config.toml
d_expert = 496
routed_scale = 12.6
balance_loss = 0.000842
init_std_router = 0.00728
vocab_size = 27588
rope_fraction = 0.75
init = "uniform"
optimizer = "muon_variant"
lr_mult_up = 1.03
schedule = "wsd"
decay_shape = "linear"
final_lr_fraction = 0.05
Below are experts of layer 4 (counted from 0) of a mixture-of-experts language model. Rows are named router (the router's row for the expert), gate (a neuron's input weights, with its number), up (a neuron's input weights, with its number), down (a neuron's output weights, with its number) and show model dimensions 256-383. Each number is 128 + 24 x the weight over its row's rms, rounded and kept within 0 to 255.
After each expert's rows: "raises" lists some tokens whose logits its average output raises strongly, later layers aside. This comes from a sample of Wikipedia text that the model never trained on.

# expert 51
router [111  84 139  97 107 146 163 116 122 103  96 104 111 122 102 110  96 126 154 103 170 134 148  99 132 118 160 126 138 133 128  85 139 113 122 141 165 114 129  65 158 168 105 109 146 139  99  84 144 129 160 113 102 105 172 116 107 126 135 111 165 128 148 147 109 112 128 150 134 116 104 132 109 135 122 145  92 165 126 127 128 115 117 165 151 150 115 124 146 107 172 166 117 124 119  96 154 104 130 163 119 181  94 172 165 105 110 116 137  81 159 137 135 162 107 162 113 158 126 104 115 103 132 108 103 161 141 121]
gate0 [158 116 120 113  97  79 168 138 148  91 123  73 118 144  85 125 136 181 117 157 113 124 132 116 111 149 131 122 177 111 131  83 138  88 125 130 158 130 131 144 118 134 179  98 108 102 122  96 124 137 149 116 139 142 137 140 141 146 141 114 140 106  65 133 141 100 103 188 125 143 157 101 115 147 105 158 131 140 120 137 139 129 171 112 136 141 119 121  86 106 159 145 157 129 157 134 143 123 149 117 102 102 152 121 168 111 120  86 144 114  79 178 112 110 130 124 137 153 116 142 130  85 101 142 156 116 136 161]
up0 [ 97 155 118 115 132 124 116 138  71 160 120 105 126 180 128 134 145 130 116 102  92 152 168 128 114 127 130 112 124 133  94  98 145 141 160 110 128  99 126 136 119  89 100 181  97 116 139 102 157 156 142 151 121 147 107  77  92 105 128 133  95 110  49 140 123 127 141 117 126 115 115 110 168 157 129 177 101 160  91 109 118 108 139 105 142 118 160 176 146 107 120 124 153 133 130 137 139  67 124 130 151 155 130 153 117 103 169 118 138  70 123 130 127 125 146 131 129 140  76 139 147 160 118 122 141 124 169 117]
down0 [115 128 112 145  92 188 132 133 171  99 152 167 147  87  97 141 133 146 181 114 125 142 138 160  96 113 136 142 129 170 145 152 132 154 134 137 142 162 144 120 132 112  94 133 107 111 145 117 176 146 124 113 183 138 115 149  99 118 149  62  93 114  83 118 156 105 120 128 161 127 141  85 128 144 130 100 138 138 158 153 126  96  81 110 147 169 116 139 126  97 152 106 152 117 109 134 132 120 104 109 112 134 126 112 104 169 132 114 134 117 151 138 120 125 128 127 111 180 151 169 121 124 170  78 160 128 165 125]
raises: ",", " in", " and", " of", " at", " ("

# expert 14
router [149 152 141 178 142  78 180 130 116 114 113  87 125 122 109 123 163 133 149 126  91 136 132 130 123 129 166 169  99 136 166 134 169  98 107 144 161 141 117  94 105 182 157 136 134 141 106 103 120 103 157 131 151  97 150  97 125 115  94 101 152 148 125 124 125 126 132 107 150 104 120 128 143  77 113 140 168 131 122 110 156 128 107 165  80 141 125  80 120 123 136 157 148 137 170 102 144 156 163 149 144 143  69 135 138 107 120 136 147 124 116 131 129  92  97 154 167 101  93 156 148 111 108 108 137 112 123 175]
gate0 [148 144 156 177 110 164 133 170 115 129 145  94 176 132 121 131 142 124 149 126 126 118 169 142 162 117 111 125 114 128 147  93 101 103 151 172 137 120 103  75 107 161 120 137 124 113 106 198 118 115 147 103  88 142 117 145 146  99 125 117 145 130 179 136 165 133 122 125 124 138 136 113 106  97  98 137 139 122 101 110 138 159 139  88 113 183  94 102  91 133 104 121 122 109 132 172 151 108 107 107 181 122 128 137  92  96  90 123 133 123 157  96 151 155 115 124 142 119 117 117 151 121 127 101 157 153 119 144]
up0 [118  99 114  97 115 107 186 117 129 102  75 128 122 163 153 120 125 121 126 110 125 143 145 128 127 108 118 159 123 124 142 137 125 119  79 152 107 179 117 135 135 129 102  98 103 125 100 141 123  99 118 138 104  76 106 172 111  81 128 132 111 119 129 130 127 136 106 121 117  82 132 155 124 118 117 147  89 147 114 122 113 111 205 106  94 131 129 118 123  85 150 115 143 145  99 151 130 129 115  43 158 107 135  96 150 110 144 139 103 120 155  99 120 135 150 134 138 135  99 176 127 106 114 128 166 101 127 150]
down0 [140 102 123 114 109 141 141 165 126 146 143 102 108 163 153 148 120  90 154 146 132 145 111 123  94 115 137 169 124 102 141 132 110 134 133 143 102 164 122 134 127  99 133  95 129 103 122 124 143 132 129 101 117 129 130 106 102 136 112  84 126 137 109 136 112 170  70 125 155 126  84 137 171 104 156  91 136 100 123 139 123 148 150 165 158 143 100 111 101  68 100 140 146 160 113 134 125 128 133 144 125 116 106 149 135  86 157 101 113 157 159 151 123 121 135 176 121 121 149 184 120 111 113 134 114 136  89 101]
raises: " |", " and", ",", " in", ".", " ("

# expert 22
router [149 140 137 134 122 114 106 140 142 154  90 139 164 144 137 133 136 122 196 143 164 127 142 153  84 168 109 121 129 125  88 133 157 110 116 125 111 131 116 112 134  96 173 119 125 128 126 120 134  98 144 146 118 110  79  92 148 144 145  34 145 134 132 139 113 148 138 133 106 127 115  84 124 138 119  94 151  87 101  95 150  99 146 129 169 169 139 154 122 127 156 108 160 116  98 144 149 140 103 127 135 162 115 127 151 121 122 160 178 133 126 118 163 122 120 127 114 111 141 153 164 176  84 113 162 124  87 140]
gate0 [144 131 139 123 124 134 132 128 135 131 101 108 135 136 121 120 173 152 156 142 121 147 126 144 145 129 100 122 143 155 147 132  77 145 123 115 107 102  84 105 136  77 131 124 120 138 115 109  93 127 115 147 142 155 120 125 129  81  88  81 118 130 137 159 142 164 134 170 142 165 136 149 124 133 118 183 141 125 117 142 126 155 127 184 121 111 134  98 131 119 134 123 121 123  99 159 130 153  97 155 154 129 121 155 131 119  84 105 147 146 118 144 139 119 168 102 131 120 108 108 127 163  99 133  72 142 132 111]
up0 [149 159 139 108  99 134 114 150 169 143 120 154 149  93 154 158  92  83 136  90 141 142  72 139 103 108 124 124 149 119 171 130 124 133 122 177 123 124 108 109 102 146 136 166 122 132 104 109 104 138 176 112 123 159 130 144 116 114 116 109 128 119 169  98 135 101 169 144 114 161 112 105 142 134  98 147 151 125 129 145 142 143 107 134 128 160 104 141 144 115 125 138 137 168 124 127 103 116  98  91 179 102  96 147 130 143  87 133 106 155 123 148 159 115 161 176 158 130  81  82  97 156 103 145 146 149 170 130]
down0 [121 120 160 151 144 100 151 136 155 187 145 140 160 110 127 145  95 130 144 127 114 149 148 106 149 154  80 126 116 120 138 158 137 101 174  83 145 136  75  87 176 107 161  89 146 131 153 169  94 164 102 150  98 131 139 158 181 116 122  67 154 111 133 112 104 128 152 130 124  95 130 125 169 143 126 140 160 103 137  99 143 119 129 118 113 133 110 133 132 133 137 144 135 146 121 152 108 136 112 124 123 141 114 191 112 170 143 105  93 143  85 130 103 142 130 138 128 137 139 163  99 106  83 128 130 143  99 104]
raises: ".", " ", "-", " |", ",", "it"

# expert 6
router [124 126 136 135 130 171 100 137 140 140 144 108 147 138  84 148 154 110 141 128 114 103 151 159  77 113 135 135  93 158 108 107 140 112 131 131 102 155 151 117 166 126 127 138 154 162 145 163 145  76 162 172  75 106  80 143  98 142 169  55  95 111 111 161 136 140 119 139 123 111 140 114 114 137 119 141 128 142 115 121 139 182 142 173 121 125 118 137 157 121 140 109 140 133 124 159 123 101 141 129 108 114  75 123 146  74 137 111 157 122 121 102 116 114 102 149 135 126 147 149 171 144 123 144 114 135 158 155]
gate0 [151 171  84 139 153 159 144 104 119 109 173 135 107 127 113 126 151 107 153 121 134  89 135 112 160 130 165 165 127 135 123 125 114 122 121  96 101 106 136 162 100 150  97 174 193 175  89  97  84 141 139  95 119 120 152 118 136 111 137 133  90  88 116 133 141 153 181 122 134 135 149 123 131  98 140 140  55 116 129 111 136 154 146 116 138 100 105  73 110 121 100 112 144 164 137 160 120 117 149 140 119 103 182 122 127 121 107 141 103 108 120 130 110 106 136 111 173 107 132 166  86 139 122 122  95 123 124 130]
up0 [112 157 152 168 142 129 131 118 126 157 151 152 113 127 103 134  87 124 147 165 153 130 100 135 108 196 125 147 110  78 115 123  98 127  97 150 102 149 134  80 111 100 129 116 149 111 135 130 122 125 115 146  90 146 123 115  99 134 122  97 153 111 115  91 107 163 149 141 119 198 160 104 154  83 163 124 115 102 120 140  87 138 122 121 159 142 126 112 148  98 122 140 130 126 157 117  68 128  83 135 137 137 160 130 142 126 125 111 103 180 128 129  93  94 111 114 148 146 149 128 120 149 129 118 156 120 113 148]
down0 [143 134  98 132 140  86 175 149 121 142 165  57 126 116 147 133  95  92 129 161 121 130 111 137 136 135 107 162  99 174 155 148 136 141 118 154  94 137 139 165  85 139 144 161 144 163 146 140 205  87 155 122 134 120 160 164 170 148 136 112 139 151 139 106 127 158 109 132 125 137 119 143  76 140 121 123 138 131 147 127 127 116 130 119 118 138 115 142  79 109 125 138 127 160 170 157 109 152 112 146 154 114 104  83 168 148 137 151 183 103 156 113 108 149 131 175 125 138 118 128 147 113 152  90 110  95 120 150]
raises: "-", " and", ",", ".", "/", " ("

# expert 7
router [112 131  54 109 138 170 110 117 153 165 115 122 127 120 119  99 162 132 154 179 154 134 146 143 132 134 152 142 154 100 106 138 122 115 131 129 107 130 141  86 161 111 174 153 119 129 147 161 173 116 183 144 146 146 153  91 116 112  92  70 157 132 149 137 101  86 114 134 175  95 128 146 107 140 118 111 107 150 154 127 151 137  91  98 140 180 101 127 137 124 114 116 134 118 137 145 147  96 151 114 144 133 117 168 116 141 167 155 135 154  99 159 136 120 131 134 188 126 154 109 108 113 138  91  97  92 120 117]
gate0 [120  98 106 107 109 108 146 149 110 135 112 143 146 146 137 125  88 132 133 129 108  99 162 160 150 137 133 142 128 141  90 133 131 147 104 153 148  99 106  99 175 170 155 152 187 130 134 147 150 107 184 141 124 148 154 124 144 140 151 138 137 130 101 117 108 154 108 132 154 152 148  68 108 125 139 124  64 135 127 160 154 112 125 147 133 133 119 125 113 101 112 153 152 122 137 159 114 112 114 138 173 162 114 143 137 138 114  92 137 129 141 156 134 164 108 143 113 167 128 120 105 138 121 136 111 147 114 133]
up0 [103  89 140 109 143 107 137 168 145 154 107 137 130 123 159 128 132 125 141 128 118 121 103 126  89 155 152 177 167 146 126 121 150 122 115 159 109 143 169 127 113 118 140  93 119 146 156 145  96  88 162 126 135 105 156 123 153 113  78 113 183 104 127 132 139 128  89 109 143 132 119 159 141 171 137 148 188 136 127 164 108  76 155 120 137 152 115 177 132 124 126 157 143 114 149 155 129 149 127 118 132 162 111 128 130 128 139 108 121 112 153 156 142 134 138 129 137 156 125 118 132 120 127 140  94 138 148 134]
down0 [157 104 106 158 160 115 136 151 123 159 160 152  76 102 128 134 113 124 136 162 100 125 139 133  71 126  85 120 111  71 128 147 113 132 131 130 141 135 103 113 156 103 133 129 160  79 156 142 149 104 155 105 133 136 141 136 137 124 160 124 126  86 130 128  83 113 125 114  98 116 143  90 139  67 148 143 135 122 147 129  95 124 121 114 125 111  94 115 158 107  64 116 157 117 135  88 147 124 126 102 122 114 106 103 170  89 126 118 134 132 138 176  66 115 141 107 125 114  85 162 131 141 142 128 145 141 104 123]
raises: "-", ",", " and", " (", "'", "."

# expert 27
router [126  89 132 140 138  91 170 143 147  79  69 143 125 149 131 109 124  90 134 146 145 151 145 138 137 134 105  95 130 164 137  87  97  86 137  98 119  96 153 139 137  96 138 112 119 111 108 104 112  91  83  99 115  91 112 104 105 119 114 122 112 187 126 134 125 150  96 154 131 141 117 122 126 125 101 140 129 132  95 138  71 112 136 139 101 129 179  97 141 144 139 149 190 120  92 112 165 145 130 129 141 184 127 128 124 141 127 120 113  88 134 158 118 108 120 116 159 137 144 110 141 154 106 112 104 154 111 115]
gate0 [105 141 148 136 134 142 172 111 119 128 105 137 130 140  98 122 147 145 107 122  73 153 103 152 137 143 151 142  78 177 121 167 148  74 150 122 146 136 157 112 145 109 135  56  74 140 153 147 137 100 102 129 118  80 134 102 121 107  78 119 136 137 195 129 133 144 107 119 123  94 111 148 141 108  88 127 116 123 100  89 125 100 106 103 123 111 135 125  86 116 125 148 138 115 123 131 190 157 127 147 171 114 146 186 126 137 141 142 130 157 120 150 131 123 135 131 129 116 140 138 100 149 128 117  94 164 154 139]
up0 [165 132 138 120 142 114  99 124 114 155 133 158 129 102 122 137 144 117 145 102 130 115 151 132 195 126 124  92 156 158 149 182 121 134 118 108 102 138 122  83  89 146 128 175 183 102 102  94 132 110 108 133 134 121 159 135 110 152 124 105 136 145 152 135 115 105  90 153 104 144 138 118 124 152 145 128 118 133 138 155 133 137 117 146 159 134 120 129 126 103 126 140 140 144 189 152 129 169 106 141 114 138 117 128 141 162 145 154  96 105 107  87 148 111 111 134 165  82  71 101 133 127 124 150 158 121 132 136]
down0 [109 135 127 122 117 130 139  88  93 128 160 114 118  97 124 187 137 171  98 108 146 152 165 123 155 122 152 184 127 160 138 153 165  87  91 167 125 151 105 107  93 147  87 165 127 140 182 122 110 134 161 119 126 138 139 159 128 124 106  91 128 105 106 138 136  81  70 152 143 118 117 165  96 159 101 119 157 145 153 121 146 105 131 109 143 117 123 104 156 114  78 140 155  98 106 171 134 157 174 110  95 161  58 136 117 122 172 156 155 111 122 129 124  82 108 159 120 136 133  90 110 128 147 137 105 133 132 118]
raises: ",", " and", " in", ".", " (", " with"

# expert 18
router [125 114 106 157 123 133 153 126 122 103 104 154 126 105 152 114 141 120 138 145 149 108 143 141 105 139 138  96  97 125  89 119 165 145  83 119 128 150 163 122 179  94 112 143 121 174 124 108 115 117 119 142 162 114  89  84  96 162 119  59 134 151 135 129  94  93 108 107 114 141 119 108 130 144 116 110 108 131 168 129 110 180 184 135 116 173 134 119 132 139 131 138 135 155 137 164 171 133 114 141 131 133 127 143 125  77 140 167 126 153 106 136 150 137  98 140 120 126 102 142 158 118 117 168 146 150 117 101]
gate1 [155 150 114 100 120 136 173 125  78 132 123 120 102 112 118  86 148 103  76 105 100 133 137 115 143 157 135 166 177 107 136 131 118 134 127 133 165 172 136  85  94 107 110 123 115 127 113 147 147  94 148 147 171 117 131 116 110 132 142 155 117 124 141 150 117 121  99 146 102 131 133  94  77 153 100 139 122 133 124 135 126 139 101 127 168 154 129  84 101 138 126 125 150 123 132 100 124 141 118 130 131 126 141 165  94 129 115 112 158 125 127  79 134  95 113 137 139 138 142 122  81 144 102 173 130  83 162 153]
up1 [125 147  97 128 147 122 134 157  95 145 105 123 107 109 133 116 132 137  86 128  89  97 108 154 152 129 121 137 123 104 134 111 118  92 136 119 165 122 123 116 114  90 124 189 137 108 116 134 121 123 116 105 114 145  69 124 101 117 121 132  95  92 114 142 120 129  76 156 165 119 126 148  83 113 141  80 147 145 106 154  93 103 124 138 120 114 142 139 172  89  94 112 143  66 120 128 114 147 113 134 135 124 132 101 114 121 153 121 117 185 120 113 159 109  85 135 140 124 129 178 151 147  81 172 150 132 127 124]
down1 [146 134  99  83  98 105 118 142 172 124 157 164 136 119 147 143  91  76 133  98  61 101 149 148 124 129 161 138 152 117 111 152  96 112  90 127 148 175 133 145 144 127 143 136 121 160  80 170 115 154 129  92 147 135 151 131 104 167 124  94 125 132 149  98 149 103 109 177 136 188  87 150 134 130 140 116 113 107 161 150 133 140 157 121 163  85  70  85 130 127 114 154  97 109 137 138 111 131 105 125 137 133 122 135 135 119 125 119 117 105  81  92 133 155 128 128 136 150 121 118 159 113 145 133 122 120 128 113]
raises: "-", ",", " and", " (", ".", " |"

# expert 24
router [103 105 127 126 102 159 148 137 157 143 137 109 149 151 156 113 122 138 108 123 151 121 157 113  98 143 147 135 148 141 134 111 120 153 165 118 161  98 123  98 151 176 101 169  73 137 150 152 119 135 114 107  79 138 133  87 134 107 134 139 125 125 128 160 148 138  75  75  97 117 140 138 110 107 141 126 146 157  98 146 126 115 138 115 124 155 146 126 116 132  92 112 100 150 122 154 100 124 136 106 118 130 153 147  73  93 138 118 118 144 130 152 121 155 138 138 123 174 146  57 164 130 126  84 127  95 129 113]
gate0 [161 121 108 101 148 109 155 136 141 135  92 130 142 154 138 138 114 133 153 142 129 155 125 158 166 159 143 192 127 128 115 150 110 130 107 141 128 138 111  98 109 140  96 134 112 121 124 122 119 148 162 136 157 109  82 127 154 157  85 108 127 127 129 123 140 125  99 120 140 180 139 105 103 158 132 175 181 164  95 157 172 149 124 119 146 120 146 168 147 146  95 133 169 167 120 142 104 104 140 161 103 141 155 101 100 159 141  92 142 131 139  83 113 130 140 152 122 153 136 153 160 109 145 126 120  94  98 113]
up0 [130  96 120 108 128 146 135 122 174 175 117 127  95 153 131 141 127 142 164 159 118 120 186 161 140 128  96 119 136 123 135  93 116 156 127 118 147 118 160 138 127 174 111 130 168  86 136 148 122 134 135 168 133 137 124 123 143 111 113 136 124 157 117 133 135 140 112 130 134 125 122 116 123 127 106 114 148 144 107 118 137 155 148 116 158 123 125 138 124 146 130 128 130 131 106 140 113 120 154 128 156 126 128 141 141 152 166 113 127 133 155  95 100 146 113 140  89 146 153 116  81  98 122 115 109  95 103 123]
down0 [ 97 147 153 127 146 147 106 149 111 147  94 208 150 103 100 106 114 143 110 132  94 173  95 126 134 140 130 164 111 157 169 139 125 132 166 104 126 146 136  84 119 138  99 123 114  90 132 101 144 117 147 164 106  75 178 133 134 120 165 110 108 137 161 121 156 102 137 140 134 158 174 115 132 147 105  92 136  92 181 145 125 112 142 117 133  93 151 160 106 133 108 113 124 122 143 100 123 137 120 105  85 108 102 125 149 127 132 155 128 165 103 135  96 103 106 134 124  90  92 143 163 125 148 144 141 125 155 110]
raises: "1", "2", "S", "3", "s", " and"

# expert 30
router [189 142 124 140 111 117 109 119 127  90 121 160 135 174 147 104 113 102 112 106 145 165  98 117 147 148  87  82 105 132  74 125 137 117 118 141 119 152 171 135 139 100  97 117 111  90 118 148 133 152 118 145 139 155 121 157 152 128 128 136 131 152 159 111 114 107 143 146  98 145 122 135 132 139 154 200 130 135 146 138 115 122 160 142  96 105 149  96 138 124  83 162 187 119 125 113 178 134 114 134 145 128 161 125 128 120 177 136 107 141  86 117 130  74 114 126 138 150  98 117 141 160 137 127  83 147  95  82]
gate0 [114  76  86 108 144 110 137 138 119 121 118 102 123 145 159 151 111 136 160 161 120 114 135 128 101 148  99 149 108 110 149  86 160 142 145 131 136 159 157 153 142 138 126  78 115 172 113 131 130  93 149 109 136 152 131 116 137 151 107 104 118 153 114 171 158 137 120 124 141 153 134 153 155 112 134 135 172 159 152 142 130 161 135 120 135 146  86 106 105 137 144 172 156 114 173 108 142 124 132 105 126 153 165 128 111 141 122 108 148 116  57 175 130  96  95 128 127 156 128 103 147  84  97 124 134  94 148 162]
up0 [152 123 162 143 130 123 107 104 147 108 134 114 124 129 154 144 107 152 111  92 141 105 159 168 146 133 159 143 117 124 120 101 110 141 142  85 136  94  71 172 133 127 140 131 123 110 138 136  97 109 110  94 121 126 117 106 107 207 109  95 119 110 108 102 187 137 124 116 141 143 130 122 145 119 141 138 210 161 139 150 137 127 134 131 141 157 122 161 124 113 133 100 178 110 157 180 147 150 154 126 101 173 116 101 107 129 150 120 114 116 106 165 157 137  99 112 167 157  89 137 158  82 126 127 101 145 119  97]
down0 [ 76 130 138 138 115 195 112 192  92 161 111 122 175 140 137 114 182 154  98 111 148 161 133  93 118 160 144 128 130 140 145 106 136 103  98 127 130 114 158 109 120 139 104 112 119 111 124  81 133 150 153 106 125 145 122 141 152  87 132 199 117 157 130 173 120 144 125 137 143 121 151 127  84  75 113 181  81 100 174 108 165  92 129  87 134 172 100 159 104  97 130 123 144 105 159 122 124 148 152 147 147  83 132 116 154 123 147 125 122 130 151 127 124 173 152 152 119 100 166 108 136 153 135 122 155 114 137 113]
raises: " and", "-", ",", " ", " (", " p"

# expert 3
router [110 172 153 122 169 148  97  91 108 130 160 147 153 147 143 123 158 151 114 136 123 134 108 132 178  97 148 103 148 107 142 121 140 140 105  99  94 107 130 119 125 164  87 125  98 161 153 128 113 115 153 102 131 157 153 145 137 126  95 169 122 125 115 144 103 140 134 132  92 123 175 127 106 156 168  78 131 118 146 124 102 137 150 134 122 138 108 146 139 181 157 132 124 159 113  96 154 124 134 167 147 109 183 122  91 168 172 126 142 140 116 143 124 123 114 132 132 145 137 120 181 156 124 128 174 169 110 138]
gate0 [123 120 157 138 124 161 130 143 142  83 132 131 146 177 134 122 150 110 130 126 166  98 104 132 146 154  97 149  79 124 140 137 120  95 130 194  86 153 106  88 153 154  73  97  94 108  99 113 139 147 154 149 141 121 188 150 152 125 136 113 101 163 125 120  66 118  97 123  98 137 166  95 155 118 155 140 119 117 131 150 101 134 118 156 123 179 138 131 150 114  97 148 128 108 120 114 154 127 137 132 137 128 175 121 129 141 139  75 154 146  90 123 122 133 142 191 126 122 123 140 116 134 143 120 144 112 161 163]
up0 [150 119  62 119 114 109 146 136 160 104 162 123 132 127 123 151  96 109 126 152  90  91 109 111  98  71 140 163 107  78  80 146 147 138 125 111 134 198  90 103 144 142 108 139 133  97 148 134 144 101 118 121 150 112  99 108 119 117 135 121 124 148 128 121 196 145 164 111 109 151 125 149 142 151 120 111 179 135 114  84 114  88 153  98 143 125 134 185 128 131 148  89 125  85 167 155 159 139 146 128  84 105 117 102 116 150 155 124 153 123 158 152 115 146 137 139 115 112 116 134 101 143 151  91 141 139 124 136]
down0 [118 132 122 133 124 106 109  99 113 145 141 146 118 113 154 139  81 130 123 116 165 113 144 137 134 141 131 152 117 155 103 125 160  89 118 117  62 120 123 143 112 122  91 116 108 161 117 119 147 107 152 104 111 163 183 142 110 121 106 111 103 102 181 143 106  83 147 197 132  93  94 144 155 108 150 121 110 116 109 162 131  60 107  99 148 104 157 187 134 154 146 149 141 153 134 112 107 121 129 151 107 116 115  93 124  99 111  89 133 147 134 109 139 146 138 134 126  95 126 124 116  76 122 144 123 180 129 125]
raises: "1", "5", "3", " ", "2", "0"

# expert 21
router [129  97 111 154 118 143 126 128 144 134 107 128 176 104  87 113  83  87 159 145 151 104  93 139 117 169  81 104 139 133  64 138 166 148 129 167 155 112 101  99 124 100 143  80 107 120  85 165 123 127  85 148 115 102 121 135 158 143 124 108 127 104 138 109  67 188 133 169 133 127 111 133 125 123 134  96 162 157 143 157 125 110 158 108 163  98 122 116 115 126  79 155 179  93 116 133 149 120 138 122 121 133 132 106 110  99 104 146 153 111 158 125 128 110 120 116 132 136 145  95 119 120 116 102  53 128 111 132]
gate0 [143 130 149 145  90 121 133 118 159 102 141 135 138 156 119 146 103 173  83 157 124 125 170 135 134  53 123 167  91 120 140 112 125 136 126 139 169 168 103 123 124 131 149 120 134 109 151 109 109 176 120  98  93 158 134 133 123 154 122 109  87 143 148 119  81 131 132 117 109 107 139 145 112 125 117  91 170 102 176 143 141 160 121 150 144 153 134  93 116 143 124 111 163 164 160 152 152 174 127 123 111 116 125 142 141 109 125 112 135 126 121 151 155 106 201 125  97  91 159 145 142 160  79 147 142 139 137 152]
up0 [134 152 106 134 117 106  91 163 125 130 127  63 133 110 170 127  89  97 100 128  88 154 101  72 160  94 119 125  98 118  97 104 121 108 143 103 177 161 120 141 153 129 144 149 160 134 136 131  87  83 127 115 100 153 128  98 116 164  94 151 145 142 113  88 116 101  83 156 101 177 154 143 163 183 168 126 101 140 101 142 108 116 128 148 105 108 136 193 110 119 142 137 119 119 134 117 174 113 162 114  91 129 134 116 115 119 123 130 152 119 104 161 132 123 130 170 124 110 127 164 120 128 142 135 143 146 147 171]
down0 [140 143 144 118 143 130 119 102 173 157  85 136 129 158 186 131 152 125 124 125 127 133 140 103 112 128 111 132  93 148 124 104 128 163 123 110 151 144 187 150 162 162 140 139 160 145 142  92 127 134 151 148 103 151 131 168 155 104 158 218 113 108 115 122 174 136 100 117 116 114 140 136  95 121 120 122 121 128 169 150 158 101 108 134 122  94 136 123  97 124 114 102 136 147 126 121 192 107 145 124 117 124 152 119 113 162 130 106 113 130 113 118 166 124 129 108 110 100 107  86 127 138 201 104 118 137 149 127]
raises: "-", ",", " and", ".", " in", " ("

# expert 40
router [153 125 148  97  96 135 121 140 120 120 119 149 144 164 119 103 142 113 112 113 119 202  99 123 118 126 103  97 103 100  98  77 106 141 134 128 149 143 133 106 130  88 122 128 133 112 128  89 137 107 103 110 160 161 127 140 157 109 140 127 155 146 104 142 122 123 157 135  98 118 101 142 139 130 125 159  97 101 113  99 133 125 138 139  90 141 149  89 175 127 167 130 100 132 143 141 175 107 110 176 131 142  98 132 139 143 172 143  99 136 113 115 109 131 160 105 116 133 131  98 122 156 124 103 121 174 143  96]
gate0 [137 147 104 156  78 127 149 140 156 115 128 132  88 179 162 147  97 108 116 112 115  99  73  93 129 148 141 147 134 111 153 105 142 142 144 126  86  94 141 103 126  62  86 141 122 136 125 119 181 106 138 117 130 128 142 189 182 156 153 158 100 124 158 129 130 110 155 139 105 154 138 127 121  61 136 110 108 127  98  97 120 117 158 158 129 160 116 139 107 115  97 142  85 151 112  78 129 152 139 185 144 143 150 114 109 111  88 130  93 144 135 144 132 130 163 128 120 138 174 113 130 100 104 149 127 124 141 147]
up0 [155 129 130 143 136 145 101 135 103 120 138 147 119 137 114  91 151  98 105 120 118 123 116  53 139 143 109 121 145 123 144 136 156 145 133  87 100 140 124 140 140 179 134 149 127 169 131 111 183 117 171 157 152  89 118 151 141 141 136 125 125 118 137 150 152  88 130 108 126 128 141 128 153 136 137 119 119 123 131 117 135  83 161 137  61 123 124 145 115 141 120 119 120 168 179 118  98  88 152 161 135 142 115 146 107 129 124 151 114  74 171 147 135 110 113  95 134 130 131 159 133 144  99 113 141  76 177 121]
down0 [201 146 121  75 163 145 132 155 128 130 155 171 151 141 119 115 159  49 153 150 133 153  99 189 119 172 105 131 180 117 111 116 128 158 125 126 131 106 154 147 106 124  96 126 126 108 106 150 165 153 127 136 136 123 118 100 161  89 160 169 146 110 155 167 160  77 130  84 110 121 175 104 140 125 114 169 108 121 124  99  87 166 106 118  90 113 129 128 188 129 124 124 107 153 122 146 137 123 135 120 136 139 126 121 120 161 155 100 128 128 161 123 138 135 133  68  91 135 108 100 121  70 132 126 149 105 141 152]
raises: ",", " and", " |", ".", "\n", " ("

# expert 58
router [103 146 148 103 147 119 130 130 135  83 147 118 153 136 106 153 133 132 135 158 118 146 155 127 115 122 118 124 122 160 124 110 129 123 120 166 136  96 134 102 143 139 106 103 109 142  99 175 180 146 159 139 122 105 119 150 108 118  90 104 120 132 164 123 109  93 112  86 122 112 122 148 127 137 153 135 148 138 129 163 102 123  99 198  95  96  93  90 140 163  78 130 105 121 131  90 160 175 127 187 129 121 120 132 121  92 123 138 119 113 133  97 117 121  76 111  80 135 113 128 100 137 154 119  92 126 152 152]
gate0 [157 155 126 102 148 131 116 121  92 113 140 128 145 134 155 165  97 129 115 126  86 150 122 151  87 126 166 106 117 103 169 123 109 100 114 146 130 114  83  86 150 152 130 141 145 134 116 138 162 126 104 148 158 148 130 160 158 118 115 118 142 132 130 144 122 146 144  96  97  88 143 130 161 141 117 131 134 104 138 170 129 110 148  77 108 131 138 142 118 159 132 123 118 178 116 135 156 104 159 120 136 134 113 109 140 127 181 114 119 115 116 130 139 180 122 107 158 128 179 178 116 167 134 128 116 149 119 125]
up0 [ 84 171 106 149 111  95 133  78 113 147 145  95 102 112 116  83 171 121  96 155 154 135 118  90 158 113 146 144 128 149 117 140 101 129 176 136 139  95 133 148 145 138 137 108  98 151 143 128 142 103 130 115 131 157 133 125 103 125 152 103 124  99 136 111  85 139 122 112 157 128 119 119 147 147 141 105 131 120 128 143 155 109 108 139 154 157 117 118 120  92 141 119 158 130 104 146 125 136 127 111 142 101 142 120 130 114 100 138 118 115 136 171 102  95 143  89 112  95 167 152 158 162 136 139 163 110 165 130]
down0 [100 109 100  96 170 104 120 109  83 146 139 131  70  92  83 105 121 115 157 127 120 153 152  74 112 132 116 137  96 129 133 108 119 115  82 138 137 137 144 112 168 119 122 114 118 156 169 167 159 117 157  98 104 161 128 138 141 175 132 123 150 127 131 136 149 146 157 156 100 137 155 124 147 142 159 165 131 152 124 126 131 121  96 123 105 120 135 137 102 148 121 128 155 141 118 143 116 126 118 108 149 132 164 112 116 102 123 173  94  80 117 127 121 118 153 129 132 140 159 123 109 111 101 111 121 135  65 102]
raises: ",", " and", " of", " in", ".", " on"